Weights of a small mixture-of-experts language model, trained from scratch on English Wikipedia.
Size: width 320, 56.1M parameters.
Experts: 64 experts in each of 6 layers, 160 squared ReLU neurons an expert, 4 picks a token.
Training: a variant of Muon for the experts, 219M tokens, 6690 steps.
Below are experts of layer 9 (counted from 0) of a mixture-of-experts language model. Rows are named router (the router's row for the expert), up (a neuron's input weights, with its number), down (a neuron's output weights, with its number) and show model dimensions 32-63. Each number is 128 + 24 x the weight over its row's rms, rounded and kept within 0 to 255.
After each expert's rows: a language model's description of what the expert responds to. This comes from a sample of Wikipedia text that the model never trained on.

# expert 57
router [124 122 113 150 129 134 128 118 122 123  96 138 105 144  91 131 145 175  98 148  99 159 113 132  92 115 108 110 182 143 102 121]
up0 [131 106 124 163  85 138 130 153 171 164  84 130 167 157 117 138 114 128 158 146 161  95 157 120 122 129 112 131 126 110 126 159]
down0 [119 151  99  93 114  96  99 156 128 158 134 117 151 111 107 160 148 103 139 123 143 157 124 125 151  98 110 141 147 153 137  75]
up1 [146 147 140 108  88 117 119  99 107 114 144 122 133 149 140 160 131 140  93 166 132 146 146 110 123 120 124 127  72 126  87 100]
down1 [152  72 132 153 121  62 162 140 156 155 124 138 104 140 134 103 114 126 122 115  69 119 137 120 141 104 146 121 120 144 128 117]
Description: Articles starting phrases. The or the right after a line break or verb, especially in sports and season reports, plus infobox labels like Kingdom, Species.

# expert 34
router [135 160 148 132 110 131 117 140 144 143 138 139 138 151 149  98 111 100 185 153 118 127 132 110 141 112 129 157 166 149 138 167]
up0 [100 125 153 152 147 131 123 150 193 152  89 157 138 181 143 154 112 162 128 166 143 135 147 112 114 124 147  93  82 148  99 150]
down0 [110 133 143 111 113 117 148 155 163 135 148  84 110  94 140 128 152 127 130 115 109 156 159 128 117 106 159 146 110 178  91  72]
up1 [156 122 107 133  93 146 104 139 117 115 116 114 142 138 136 158 175 170 125 164 127 103 147 115 142 162 103 122  92 119  94 131]
down1 [188  79 137 132 131 122 138 142 138 134 121  91 122 156 108  89 141 148 130 136 117 134 129 145 127 100 116  93 119 180 160 112]
Description: List dashes, table pipes. Leading dashes of infobox and list lines and table pipes, plus sentence-opening conjunctions like While, Although, When, and opening parentheses.

# expert 51
router [124 105 176 139 128 128 115 122 125 101 122 130 124 127  93 134 100 117 139 106 115 129 152 117 126 101 125 137 130 108 129 136]
up0 [120 102 174 152 113  86 118 128 159 175 117 157 107 142 143 173  91 135 125 150 152  85 108 141 114 119  87 116 122 113  90 189]
down0 [ 82 134 119  71 146 167 154 140 142 139 150 126 139 133 139 125 137 102 156  89 138 104 179 127 117  79 127 153 113 127  98 114]
up1 [175 126 119  99 113 174 141 128 109 122 110 103 117 129 141 155 138 117  94 138 128 128 145 154 134 100 132 136 122 115  63 113]
down1 [147  76 125 132 118 140 135 104 144 130 104 142  88 120 133 151 109 168 117  97  99 136 124 133 122 107 134 105 129 136 138 153]
Description: Infobox and table structure. Table-cell pipes, list dashes and section markers in infoboxes and stats tables, plus occupation words like footballer, politician.

# expert 11
router [101 122  84  99 150 131 116 137 146 121 113 109 121 104 142 104 121 145 171 144 182 127 136 149 123 143 131 161 127 135  91 133]
up0 [108 101 164 184 108 102 108 116 125 178  98 142 150 165 131  92 121 135  86 159 148 134 147 108 143 113 123 128 121 145 130 161]
down0 [112 141 110 139 135 129 147 151 122 124 152 116 146 123 162 145 167 111  73  76  93 138 173 162 113  57  92 146 103 184  96  92]
up1 [129 148 114 119  99 134 130 121 105 117  89 119 133 144  95 149 130 155 104 119 162 124 136 108 169 125 125 129 104 130  71 113]
down1 [129 110 135 126 147 148 137 115 168 150 119  94  81 163 137 145 136 129 140  88  82 182 163 140 119 141  98  92 126 146 125 167]
Description: Years and coordinate digits. Leading digit groups of years and numbers, like 195 in 1958 or 200 in 2005, and degree values in coordinates, 43°49′.

# expert 48
router [144 128 139 162 130 175 138 148 111 127 118 176 147 120 136 128 130 119 134 117 118 141 121 111  92 132 103 143 115 136 123 158]
up0 [123 122 136 143 145 126 136 152 186 158  91  98 123 147 138 170  78 175 147 160 152 111 120 162 123 132 106 135 149 126 126 181]
down0 [121 117 120 120 109 156 122 149 144 150 151  63 126 117 105 146 124 116 108 119  91 171 113 138 160  79 106 155 118 135 121  82]
up1 [158 106 108 106  96 151 120 139 114 113 139 158 160 156 120 114 106 118  94 138 146 128 142 123  98 138 129 113 107 157  79  99]
down1 [155 114  84  95 134 106 116 147 127 176 106 110 122 157 143 131  94 139 139  94 130 105 146 145 112 109 134  71 127 125 118 124]
Description: List dashes and first names. Dashes opening infobox lines before Kingdom or Former names, table pipes, and common male first names such as William, Peter, David.

# expert 43
router [134 129 117  88  63 108 104 130 123 119 127 128 102 124 131 103 119 144 140 136 140 114 132 172 133 138 148 122  85 104 157  90]
up0 [122 124 136 164 125 109 127 158 160 190  68 127  97 113 119 105 106 126 106 190 157 127 109 154 129 157 100 107  98 113  94 159]
down0 [107 134 138  89  99 127 103 169 134 125 130 146 160 102 155 127 141 125 119 143 142 132 150  99 114 106 137 121 162 125 124 100]
up1 [126 166 113 136 102 100 101 140 110 103  97 120 188 138 103 151 132  98  90 124 122 152 135  78 138 158 131 151 128 121  69 131]
down1 [146 126 136 128 155  98 104 136 105 166 109 114 124 158 157 145 120 142 141 112  90  98 129  83 126 126 143 106  71 144 114 115]
Description: Narrative action verbs. Action verbs after and/he in biographies, e.g. began, started, played, announced, finished, plus word-initial "in" prefixes.

# expert 53
router [128 113 151 103 129 137  94 104 131 104 147  94 127 153 134 118 153 110 119 104  96 170  99 125 119 146 144 135 148 131 138 157]
up0 [124  91 108 165 130 102 140 118 151 115 105 123 151 116 153 168 107 132 107 177 134 114 103 108  96 156 114 108 129 152 108 172]
down0 [103 130 123  85 114 128 143 134 151 156 129  96 119 126 145 160 135 115 133 129 128 138 147 138 135  95 114 125  91 138  94 107]
up1 [152 122 143 117 125 158  94 149 130  88 136  90 153 110  92 152 145 120  84 126 138 116 126 129 132 135 171 121 103 128 120 113]
down1 [141 127 135 128 143 155 147 127 113 145 107 139  91 154 133 123 119 150 128 128 111 113 163 152 137  86 114  84 132 140 102 138]
Description: The before named places. The word the right after of or in, before a proper name or title, as in a commune in the Nord, Manager of the Month.

# expert 22
router [144  73 135 129  63 104 147 166 124 150 134 130 131 142 172 108 133 134 128 145 120 168 106 123  77 138 146 108 174 140 135 145]
up0 [113 112 139 153  75 103 167 120 154 178  56 141 142 123 138 134 109 144 131 133 131  84 132 118 138 169 119 109 111 142  95 160]
down0 [110 125 180 105 118 128 127 142 156 113 156 113 132 118 132 135 150 119 125 114 124 118 145 115 102 101 114 119 123 111  99  69]
up1 [ 93 159 101 132 113 109  94 144 135  95 117 117 155 127 119 152 137 154 117  92 118 113 139 157 126 140 129 144 100 120  96 124]
down1 [176 128 148 172 125 108 116 153 181 154 108 117 124 149 118  71 150 135 143  88  75 124 155 145 124 120 141  93 107 116 129 116]
Description: Noun word endings. Final pieces or whole common nouns completing a word before of, and or in, such as fishes, storage, species, players, video.

# expert 10
router [109 109  88 123  83 144 140 111 111 119 110 118 152 102 128 173 123  71 163  99 149 150 117 141 106 110 115 145 189 147 145 140]
up0 [122 159 105 143 147  77 112 138 137 161  71 141 162 123 122 166 104 138 129 185 130 107 110 134 150 117 110  85  92 152  90 162]
down0 [130 137 175  86 144 134 143 133 124 150 169 104 147  87 129 123 127 101 127 119  99 131 163  94 108  85 123 160 134 151 145 142]
up1 [133 129  97 108 131 150 112 149 104  93 151 118 123 135 116 135 109 169 142 113 145 136 128 112 105 119 106 125  86 133  65 118]
down1 [163 108 114 104 134 164 156  86 137 190 130 136 137 164 130 132 100 130 160 110  91 133 144 127 148 163 149 123 161 140 126 167]
Description: Sentence-ending periods. Periods ending sentences or abbreviations before a new capitalized sentence, such as 1969. She, plus modal verbs could, can, may, would.

# expert 18
router [160 124 132 121 125 152  96 127 125  77 104 151 110 188 125 125 136 126  79 154 174 113 114 120 104 172 114 165 119 148 142  96]
up0 [131 149  96 155 104 155 118 155 136 138  83 147 153 135 118 136  74 152 127 179 136 133  97 122 115 149  82 160 103 146 103 169]
down0 [106 123 126  99 142 150 151 148 143 122 134  98 128  92  88 138 163 131 104  94  81 148 139 143 119 112 130 153 127 138 122  72]
up1 [139 131  81 113  90 132 126 108 100 112 103 114 120 154 112 130 171 136 112 115 112 175 130 104 133 145 140 114 103 103  87 112]
down1 [194 105 111 153 111 145 151 138 161 158  86 121 109 135 106 126 101 166 137 135 107 150 149 129 148 132 142  74 123 137 134 165]
Description: Table cells and infobox values. Table pipes, coordinate separators and infobox field words after a dash, such as Oper-ator, FI-P-S, ISBN, and the in running prose.

# expert 12
router [112  84 125 112 146 106  83 124 139 144 118 158 121 134 111 110 155 148 162 137 133 102 112 104 111 149 114  91 134 119 170 152]
up0 [130 118 140 166  98 106 124 125 181 165 121 143 126 134 115 178 110 141 103 147 137 130 121 128 123 125 115 111 126 170 117 180]
down0 [128 106 118 100 146 124 117 138 156 114 128 100 151 137 103 114 125 128 116 127 134 112 162 151 148  94 125 184 120  94 127  60]
up1 [129 149 119 104 126 156  89 138 131 125  94 117 125 144 120 149 134 130 121 111 116 115 141 146 145 157 112  94 128 132  73 117]
down1 [171 123 104 131 131 149 119 150 148 184 134 118 124 178 135 129 141 127 151  83 123  92 160 122  65 121 135  85  91 133 114 126]
Description: Place and group nouns. Nouns that end a noun phrase after the or a, mainly places and roads, such as County, Street, town, River, village, links, people.

# expert 63
router [114 157 174 114 122 167 131 132 125 139 112 107  95 155 146 150 128  95 110 101 105 139  91  94  68 185 115 136 144 158 119 100]
up0 [129 104 151 148  89  84 111 135 164 174 102 140 137 171 117 149 114 146 169 120 125  94 129  98 133 161 147 139  89 160 112 149]
down0 [128 137 159  61 111 103 175 202 150 132 125 116 122 126  96  95 147 104 134  91 109 134 125 145  93  83 124 120 120 174 138 113]
up1 [141 120 120 113  97 140 105 107 131 130 116 103 142 139 128 157 155 153 110 117 123 128 148 107 129 118 132  90 117  98  56 107]
down1 [142 124 136 144  90 113 159 148 155 122 121 104 100 156 103 130 129 156 138 103  76 134 107 101 114 103 122  99 100 182 139 105]
Description: Infobox list-item dashes. Dashes opening infobox lines of ship, chemical and place data (Beam, Draft, 3D model), table pipes, and verbs like served, followed.

# expert 26
router [140 137 110 116 129 108 130 114 113 113 117 141 102 127 136 142 156 150 108  95 133 109 153 143 155 185 129  90 116 138 136 106]
up0 [157  94 151 165 141 121 151 137 181 149 106 151 119 142 154 168 130 123 140 163 125  96 138 124 132 153  66 103 117 165 121 172]
down0 [110 139 161 132 139 120  98 133 150 151 126  82 159  95 142 119 175  90 103  83 131 155 165 117 114  58 124 156 131 104 103  63]
up1 [149 125 108 159 101 140 100 149 108 121 127 127 128 117 140 106 151 136 145 133 132 127 121 166 124 140 127 121 107 121  76 124]
down1 [131  74  94 159  94 107 125 131 132 143 139 100 102 149 139 105  96 136 153 104 127 116 126 115 135  95 106 123  95 136 102 143]
Description: Sports-name word fragments. Word-piece fragments inside sports terms and team or event names, e.g. Trofeo, Slam, IceHogs, All-America, rifle, in season and team contexts.

# expert 50
router [134 106 126 130 123 104 107 123 138 129  90 136 146 139 112 154 126 140 103  95 138 126 128 116 139 156 101 139  92 120 135 150]
up0 [ 93  96 178 118 139 119 127 114 161 142 108 150 116 169 135 161  99 165 116 140 156 106 132  94 135 126 131 109  92 152 110 162]
down0 [ 90 126 118  93 147 115 146 134 176 139 115 116 127 128 138 112 144 109 106  74  96 127 154 112 131  91 123 142 128 104 123 107]
up1 [150 131 123 106 137 172  76 152  85 132 101 110 104 122  80 140 138 128 133 123 163 133 159 116 127 163 162 108 128 110  44 129]
down1 [144 116  95 122 131  36 151 169 170 116 114 119 117 150 112 111 103 149 132 121 125 159 131  96 149  74 174  88 123 123 119 125]
Description: Foreign place and surname pieces. Middle and ending syllables of non-English place and personal names, e.g. Istanbul, Madrid, Eriksson, Memphis, Granada.

# expert 60
router [135 111 121 134 129  96 120 120  90 151 123 136 121  85 132 135 151 156  83  94 116  94 111 158 138 142 115 123 120 115 110 130]
up0 [108 153 135 140 118  84  99 151 126 163  99 145 152 116 123 157 146 136 107 119 160 123 112 120 124 129 112  99 117 168 117 167]
down0 [116 154 134 129  89 155 105 138 167 107 116 123 161 133 136 112 109  86 106 153 105 173 125 142 127  76  99 147 105 181 120 118]
up1 [124 116 110 125 104 138 118 124 119 122 116 110 143 102 107 139 141 111 100 107 141 101 161 121 123 146  99 127 132 132  56 148]
down1 [178 146 134 122 116 125 166 160 154 108 121 104 113 155 104 101 108 117 143 121 128 111 140 117 149 150 165  75 113 104 132 114]
Description: Year final digits. Final digits of years after 201, 202 or 199, such as 1948–2016 and 2011 to 2013, plus taxonomy words like Animalia, idae.

# expert 52
router [121  87 149 112 135 145 136  92 132 148 112 156  93 157 151 142 133 139 132 155  88 131 141 140 106 129 131 104 160 169 138 132]
up58 [154 158 133 122 104  79 131 135 138 177 163 165 161 119 112 107 161 156 137 162 153 120 143 138 129 140  78 127  98 146 113 166]
down58 [148 126  97 113 125 137 110 119 110 171 119  85 154 118 137 133 148 138 147 127 176 102 143 104 147  69 147 129 103  73 109 125]
up59 [104 110 102 128 120 138 138 166 149 108 110 133 125 165 136 154  95 125 134 166 166 128 123 149 131 129 172 143 163 138 126 109]
down59 [142 162 154  98 110 125 125 122 116 170 110 118 155 112  90 165 159 115 132 122 114 127 116 110 103 103 127 101 130 123 135  95]
Description: Technical word middles. Middle pieces of technical or foreign words, such as Chelicerata, Socorro, heterocyclic, exhausted, plus periods ending paragraphs and Succeeded, UTC.

# expert 2
router [138 174 144 145  89 149 143 132 150 146 133  94 130 128 140 140 108  95 154 117  84 128 142 106 154 103  78 150  93  98 146 125]
up0 [121 103 141 126 101  80 100 131 138 135 117 138 127 151 138 127  97 131 123 170 118  96  87 107 141 132 111 103 124 154 168 176]
down0 [143  99 116  88 150 127  95 134 138 151 147  99 128 120 122 167  96 114 118 127 101 131 133 121 110 140 148 159 167 129 142 106]
up1 [157 154 126 127 111 124 109 110  90 120 143  83 113 157 121 143 109 151  82 158 144 136 116  96 162 117 126 176 115 133  79 107]
down1 [177 130 119 123 114 136 181 139 162 163 118 123 124 142 165 149 122 129 103 122 108 137 131 109 137 142 152 115 110 128 148 176]
Description: Sentence-boundary connectives. Periods, commas, semicolons, line breaks and prepositions or clause openers like In, During, including, until, often just before the or a table row.

# expert 40
router [127 130 163 122 144 130 124 157 132 156  79 114 151 130 115 130 116 155 152  96 117 135  91 124 182 139 123 120 171 138 153 135]
up0 [150 163 138 158 144  92 134 136 146 139  91 151 129 137 141 158  86 153 131 144 144 106 124  92 119 119 110 129 121 130  96 170]
down0 [ 91 133 140 128 165 133 135 160 158 171 111  98 149  82 112 169 103 114 124 129 135 135 163 123 141  96 135 152 145 114 125 111]
up1 [120 153 145 110  77 133 125 102  77 114 136 119 137 146 109 153 131 144 105 126 124  90 143 102 109 173 141 123 129 125  68 103]
down1 [130 130 128 139 128 120 131 146 139 145 138 108 150 156 113 104 141 159 135  76 132 123 129 115 120 138 156  87 128 139 116 165]
Description: Name-initial fragments. Capital letters and first fragments of proper names and words, often after a table pipe, such as US in USS, Ko, Kr, Phil, Pat.

# expert 17
router [ 99 135 151 143 127 116 154 115 122 132 143 154 139 114 105  98 135 131 119 117 133 106 151 115 113 122  79 106 101 144 126 138]
up0 [116 108 118 170 111  96 128 145 116 154 132 156 124 126 140 142 132 146  89 196 147  92 103 117 119 133 117  97 129  99 109 174]
down0 [ 98  84 107 120 138 139  79 157 157 120 138 138 190 122 153 140 153 102  89  92 135 157 144  65 148 134  85 200 144 145 122  92]
up1 [143 112 133  80  76 101 108 118 137 111 100 140 136 156  87 167 146 136 113  85 139  90 142 102  93 119 115 147 113  75  80  98]
down1 [179 125  80 144 159 115 134 138 136 158 119 147 132 152 137 138 110 141 143 110 125 150  96 114 127 118 140  91  90 155 107 120]
Description: Word-initial fragments. First piece of a word split into several tokens, often at a line or cell start in infobox fields, like En in Enrollment, fre in freestyle, UN in UNII.

# expert 56
router [117 165 140  82 147 109 145 167 127 128 145 121 117 137 153 124 167 123 162 180 142 121 116 137 141 125  83 149 119  90 170 103]
up0 [115 174 128 185 115 107 164 146 146 140 114 167 152 174 125 139  92 144 103 159 176  93 129 124 113 110 136 114 108 128 116 145]
down0 [107 134 147 118 141  93 187 141 157 145 146 126 148 110 142 111 178 105 119  92  73 188 139 134 133 108 165 165 140 132 113 104]
up1 [127 143 132 112 129 147 117 105 111 109 121 120 130 169 153 192 147  98  99 125 142 131 148  98 120 155 126 129  81 132  74 127]
down1 [152 118 123 124 124 137 143 151 137 135 131  77  92 149 136 110 104 148 111 104  93 136 110 143  99  92 149 106 139 123 130 119]
Description: Parentheses and commas. Opening parentheses after a name introducing a gloss, date or actor, and commas joining clauses or list items, e.g. Schoedder (1855.

# expert 59
router [137 118 165 129 103 140 140 108 135 115 113 128 107 142  64  96 156 113  95 139  93 133 102 147 101 113 139 146  99 122 116 146]
up0 [134 111 146 134 120  84 132 141 152 174  99 170 152 101 154 188 118 146 101 131 178 102 135 131 116 155 118 131 109 115 110 158]
down0 [ 69 107 103 127 131 118 138 137  95 144 117  77 157  78 120 126 103 128 118  84  72 149 153 129 112  98 131 159 138 127 147 106]
up1 [112 137  93 112 106 170 127 101 124 151 112 135 144 158 158 143 124 109 113 159 143 103 171 134 124 155 106 118  76 173  66 111]
down1 [161 111 116 103  75 109 116 148 140 131  99 113 127 147 150 144 160 122 160  90  89 116 129 164 126 149 153  80  97 129 146 132]
Description: Final pieces of names. Last piece of a personal, club or place name, ending in a space, such as Sturm Graz, Roberto, Dudley, and name endings -ton, -ford.

# expert 8
router [138 116 136 164 108 150 129 140  94 116 106 156 179 154 164 139  86  84 117 140 100 152 121 104 112  83  98  84 109 108 150 131]
up0 [123 110 189 164 127 101 113 109 197 165 106 155 158 168 119 141  75 123 115 160 132  98 135  94 105 122 130 112  83 158 135 153]
down0 [110 110 141  91 141 127 112 107 144 128 143 105 147  98 139 130 105  97 119 106 125 152 122 147 163  73 120 138 108 150  74  75]
up1 [154 142 119  94 130 175 102 111 118  86 152  79 146 170 135 143 139 111 125 127 129 134 146  96 129 148 118 126  82 104 105 154]
down1 [110 138  96 140 110 106 131 133 131 136 102 139 114 142  96 101 104 131 121 108 112 152 164 121 123 149 148  84  94  86 105 143]
Description: Numbers and taxonomy pieces. Digits and dashes in statistics, records and areas, plus taxobox and infobox words like Clade, Species, Goals, Position, e.g. arm-triangle, 59 km.

# expert 55
router [111 151  90 134 103  90 135 115 101 126 120 174 137 167  97 138 166 125 129 147 129 128 147 139 128  94 106 103 125 145 129 139]
up0 [125 135 125 135 128 111 117 139 148 143 121 143 145 155 109 129  83 153 129 127 151  87 114 102 143 121 121 134 131 122 108 135]
down0 [129  95 132  77 136 154 125 203 123 140 137 110 154 133 111 138 118 113 135 109 109 137 131 119 119  78 112 170 118 171 131 119]
up1 [136 117 108  90  82 133  78 159 106 128 122 114  97 140 164 143 141 100  98 120 134  85 123 112 119 139 140 108 112 127  57 145]
down1 [155 114  89 133 135 108 113  99 129 156 112  72 113 154 120 120  99 125 121  98 121 142 148  86 124 108 141 102 123 140 145 155]
Description: Mid-word consonant pieces. Inner word fragments, often consonant clusters or single letters, e.g. pharm-ace-utical, de-feat, app-reciation, de-ep.

# expert 62
router [137 141 189 140 100 126 136 172 120 108 133 133 196 127 107  95 118 115 175 122 126 129 170 141 137  81 131 149 148 115 137 114]
up0 [104 108 158 128 176 115 135 118 164 155  95 154 107 147 151 147  95 150 135 166 141  91 138 104 130 135 119 120 138 158 134 152]
down0 [ 95 138 142  64 119 153 138 155 160 120 160  70 143 101 111 115 138 123  98  96 130 151 146 138 147 129 139 139 118 134 122  75]
up1 [ 95 119 121  90 106 150 109  99  91 108 145 104 111 136 114 161 140 114 130 148 133 121 122 116 184 160 187 120  87 105  85  95]
down1 [134 113  99 140 114  88 122 124 141 170 127 103  88 193 118 136  74 142 131 138  82 105 135 130 134 102 126 123 157 123 107 128]
Description: Quantifiers and table rows. Quantity words like more, most, several, many, these, other, two, plus table separator rows and line breaks between table rows.

# expert 33
router [160 157 126 111 121 102 132 130 148 157 169 116 127 142 100 153 119 110 126 148 160 159 127 124 127 115 125 154 136 118 109 110]
up0 [125 125 153 152 128 101 119 135 162 166 107 143 131 149 116 143  97 151 116 164 164  94 108 128 110 151 114 124 130 142 113 159]
down0 [106 120 152  85 138 129 137 195 160 144 145 102 145 118 116 130 142  94 119 118  96 145 161 124 140  82 119 152 114 138 130  79]
up1 [169 146 110 113 102 158 104 118  96 140 145 117 168 132 133 153 156 115  78 106 169 102 125  76 156 112 126 107 103 123 105 140]
down1 [140 113 107 117  91 117 106 134 124 159 140 123 115 178 101 114 139 170 153  83 107 152 107 104 130 134 152  92 104 147 100 154]
Description: Prepositions before noun phrases. Prepositions and articles opening a noun phrase after a verb, such as welcomed by, belong to, administered by, with, including.

# expert 37
router [119  84 141 130 131 149 102 127  95 161 160  83 130 122 118 120 131  98 113 125 153 105 105  91 103 129  77 170 107 151 159 144]
up0 [132 132 161 160 118 115 134 137 170 183 137 151 179 160 163 148 115 161 129 157 171  74 122  85 101 146  90 121 124 132  85 162]
down0 [141 161 129 112 127 145 140 145 131 153 161 115 127 133  80 143 126  78 145 153 122  96 154 112 127 117 118 177 143 146 107 138]
up1 [128 160 158 112 117 101 109  80 102 123 160 148 183 138 131 164 162 139 121 122 172 121 137 148 163 131 105 158 112 136  72 110]
down1 [166 120 155 139 109 115 138 109 124 118 104 110 107 169 129  88  88 145 108 104 109 110 146 125 122 122 143  86 115 137 130 132]
Description: Name pieces, "of". "of" in institutional names (Hall of Fame, Bureau of), apostrophes and quotes, prime marks, and first pieces of foreign names.

# expert 25
router [156 155 138 156  68 128 144 104 109 158 120 143 116 137 110 128  92 115 142 122 132 135  98  75 108 105  96 100 143 117 112 126]
up0 [ 89  88 154 138 107 104 112 130 121 160 129 156 128 121 115 169  84 170  94 149 139  81 118 100 135 131  63 127 110 141 109 171]
down0 [113 121 167 130 137 145 164 191 145 120 138  78 115 149 126 106 135 118 117  77  93 139 154 151 154 130 113 163 104 129 124 111]
up1 [143  98 119 141  96 182 100 122  74 128 128 118 119 118  88 159 127 138  94 140 120 103 142 102 155 143 135 111 103  95 116 120]
down1 [179 112 135  93 108 133 116 126 118 145  52  97 119 168 119 101  98 156 145 114 124 118 110 138 117 118 146  66 127 143 159  95]
Description: Modals, copulas, list dashes. Modal and auxiliary verbs (may, could, must), is/are/was, table pipes, and list dashes opening infobox lines like "- Screenplay by".

# expert 39
router [127 141 129 130 109 124 150  95 138 105 144  97 117  90  92 159 122 161  84 184 192 107 153 135 137 124 130  92 106 136 121 129]
up0 [158 156 124 191 118  90 123 104 126 149 102 141 157 162 113 157  68 154  80 143 146 104  93 107 101 152 119 118 112 119 115 176]
down0 [111 145 148 147 112  81  91 166 138 124 127  85 122 174 147 142 149  70 137 116 104 115 154 104 134  73  97 115 114 145 110  97]
up1 [109 176 117 125  86 155 109 141  70 117 133 143 169 113 115 130 110 112 135 113 141 128 148 153 128 140 114 116 113 120  76 133]
down1 [160 125 114 107 127 130 154 136 147 163 112 113  99 151 122 143  95 155 132 112  97 133 146 113 101 111 162 107 125 151 177 146]
Description: Word-initial capital fragments. First one or two letters of a capitalized word split into pieces, often in table cells or names, such as B, Bl, Man-it-oba.

# expert 21
router [154 165 112 114 100 123 140 157 164 201 131 142 118 114  95 119 134 119 155 115 100 160 129 131 126 117 138 117 131 117 118 105]
up0 [117 125 142 140 120 100 136 137 170 163 109 144 150 146 139 142  65 171 114 148 154 118 134 139 110 141 103 128 120 149  71 156]
down0 [119 121 153 101 110 139 148 167 152 149 160  96 130 104 131 124 146 119 109 117  94 125 155 119 163  98 115 154 123 172 145 111]
up1 [ 95 106 100 123 106 143 132 116 100 101 120 115 129 131  90 144 125 140 134 127 136 123 132  96 147 112  96 132 126 121  70 125]
down1 [158 105 121 129 154 132 119 122 156 157 125  95 100 180  98 124 113 118 119 136 106 133 117 125 111 146 189  87  94 135 154 136]
Description: Sentence and paragraph breaks. Periods, commas and paragraph breaks ending a clause or section, plus clause-opening conjunctions like After, although, because, while.

# expert 28
router [114 107 162 170 195 166 119 110 104  92  97 166 100 135 124  80 120 130 101  99 151 139 138 131 116 138 150 141 132 176  88 194]
up0 [150 133 126 149 119 147 128 118 157 165 128 130  96 126 154 149 100 153  83 142 149 113 110 111 130 123  96 152 128 181 115 132]
down0 [101 118 152  82 106 149 151 154 142 139 125 100 177 135 107 130 183 119 115 128 115 136  91 112 135  78 123 153  68 104 137 135]
up1 [153 129 108 106 140 121 132 109  98 106 141 127 147 126 125 130 134 107  80 105 126 115 113  88 148 140 142 117  91 140  72 114]
down1 [144 129 112 148  98 126 107 118 153 149  91 101  84 105 115  90  93 187 155 109 100 139 158 150 132 116 157  94 123 141 143 147]
Description: Mid-word fragments. Short fragments inside words and names, especially th in anything or everything, plus is, Ex, Ger, year, often in music articles.

# expert 27
router [ 47 118 127 170 120 124 138  96  83 116 117 119  94 127 118 132 138 102 107 105 104 154 128 107 182  88 112 139 126 139 125 165]
up0 [139 120 177 148 152 160 122 121 178 156 112 172 123 161 113 137 107 125 150 170 146 104 125 142 114 136  91  86 125 128 101 203]
down0 [113 136  90 106 120 106 115 218 121 147 143 101 127 124 142 122 139 123 111 155 102 141 143 106 128  99 121 123 150 138 129  89]
up1 [128  81 164 118 121 158 149 127  82 119 135 134 181 104 126 117  97 134 125 119 137  96 169 123 119 168 122 114 125 136  66 107]
down1 [158 156 120 110 113  96 122 131 130 152 129 133 130 155 112 161 112 167 178 110 104 133 143 100 123 121 108 107 148 121 148 139]
Description: Person names, titles. Pieces of personal names and titles in biographies and election tables, such as Colonel, Lord, Andrew, Ferrell, and the ( in Source(s).

# expert 7
router [116 159 134 112 138 163 114  61  78  78 122  94 106 120 124 119  95  95 153 194 121 108  90 133  90 113  88 150 131 152 128 121]
up0 [146 131 163 141 126 135  91 144 139 151  90 147 126 164 143 147  70 158 113 136 113  85 144  99 124 122  99 127  86 154 105 155]
down0 [118 156 121 111 138 145 138 129 140 120 118 113 131  72 185 122 147 143 117  97  82 109 139 126 111  56 165 147 105 130 131  90]
up1 [ 92  91 121 121 109 161 112 134  66 107 127  82 144 137 138 155 157 105 147 110 122 100 106  94 156 125 167 128 100 141  71 103]
down1 [152 171 141 135 139 105 128 105 145 150 164  97 107 159 112 107 109 131 158  83  91 130 128 124 125 104 133  72 144 160 144 140]
Description: Word-initial fragments. First pieces of longer words and names split into subwords, plus year prefixes like 201, 199, e.g. Car, Pitts(burgh), anim(als).

# expert 41
router [120 127 154 117 122 132  88 141 189 116 119 123 147 142 159  82 122 113 163 152 111 125 135 144 113 124 139 106 135 159 154 123]
up0 [115 106 152 172 123 109 114 118 174 152  85 166 153 114 147 123 141 135 122 170 159  89 134 117 126 136 125 151 135 130 139 157]
down0 [112 139 163 122  93 104 165 111 172 109 129 104 125 114 151 120 135 140 112 117 138 101 148 143  92  92 115 129 151 127 110  87]
up1 [115 112 146 118  98 155 125 109 131 121 134 101 106 137 107 125 136 121 109 119 175 165 131 142 104 153 114 149 112  97  61 154]
down1 [169 132 120 129 101 117 113  85 127 158 130 107 115 141 147 112 117 141 147  89 114 134 140 135 113 101 135  64 153 110 111  88]
Description: Prepositions before noun phrases. Prepositions such as of, in, across, throughout and the article the that open a phrase, as in median age in the city.

# expert 15
router [ 85 114 147 140 117 116 121 144 112  95  92  83 110 112 146 143 164 155 140 130 142 180 110 141 104 159 176 123 159 112 118 110]
up0 [157 137 145 104 112 138 121 135 155 169 109 150 135 123 128 140 105 156 106 136 187  90 101 120 127 144 123 104 119 107 114 152]
down0 [115 155 131  99 127 113 153 143 130 116 150 118 135 140 121 154 144 132 139 103 139 112 169  72 109 123 109 124 144 101 134  65]
up1 [102 146 115 122 101 169 133 131 113 103 116 106 151 128 136 150 148 102 120 152 150 117 158 131 140 172 143 137  93 111  71 133]
down1 [116 118  52 135 133 117 111 139 142 123  84  77 137 165 130 110 114 163 128 133 111 154 131 100 115 139 189  92 122 122 162 109]
Description: Name fragments, table numbers. Middle pieces of proper names and rare words (Bem-el-mans, tr-aj-ectory), small numbers in table cells, and sentence-opening This.

# expert 3
router [114 106 131 134 124 148 164 110 110 142 108 152 105  75 124 131 114 147 122 109 138 164 145  85 121 116 110 158 181 112 143 107]
up0 [142 143 137 152 122 140 110 170 155 131 102 160 139 153 137 136  92 170 115 138 139  99 108 108 105 127 133  73 127 144 128 162]
down0 [119 125 112 109 134 129 112 150 123 131 120 126 131 127  87 128 136  88 114 109  75 150 155  91 123  56 139 123 113 132 130 112]
up1 [120 105  93 136  99 141  94 125 119 111 118 135 128 163 104 140 139 155 132 154 124 113 138 116 136 171 133 100 121 133  99 134]
down1 [186  91 163 113 147 123 133  92 173 151 126 110  97 149 120 124 113 139 139 138  88 144  97 149 100 124 208 124 128 143 155  94]
Description: Modifiers before place-names. Words that modify a coming noun, mostly place and nationality adjectives and possessives, such as United, North, Soviet, their, its.

# expert 14
router [ 80  88 123  89 130 138 143 128  95 128 113 196 141 124 116 123 153 145 147 159 137 118 145 153 101 110 136  91 120 134 136 167]
up0 [ 83 132 125 136 130 130 106 151 155 126 119 115 130 132 130 126 122 138 152 178 140 102 136 131 120 165 100 135 102 137 114 138]
down0 [127 106 129  99 132 146 135 163 169 136 143 141 135 125 142 122 146 119 133 172 132 166 146 119 113  92 145 134 124 138 123  79]
up1 [129 128 116 101 126 119 112 113 112 131 158 105 142 122 100 142 127  91 115 140 135 129 115 152 133  88 143 141  79 137  67 108]
down1 [161 106 118 176 128  91 135 123 107 147 132 124 113 156 108 134 102 152 129  88  96 152 172 125 146 148 148 132 107 141 145 152]
Description: Number endings, party words. Final digits of years, scores and times in tables (201-8, 2:36.35) and words like Labour, Conservative, party, village, medal.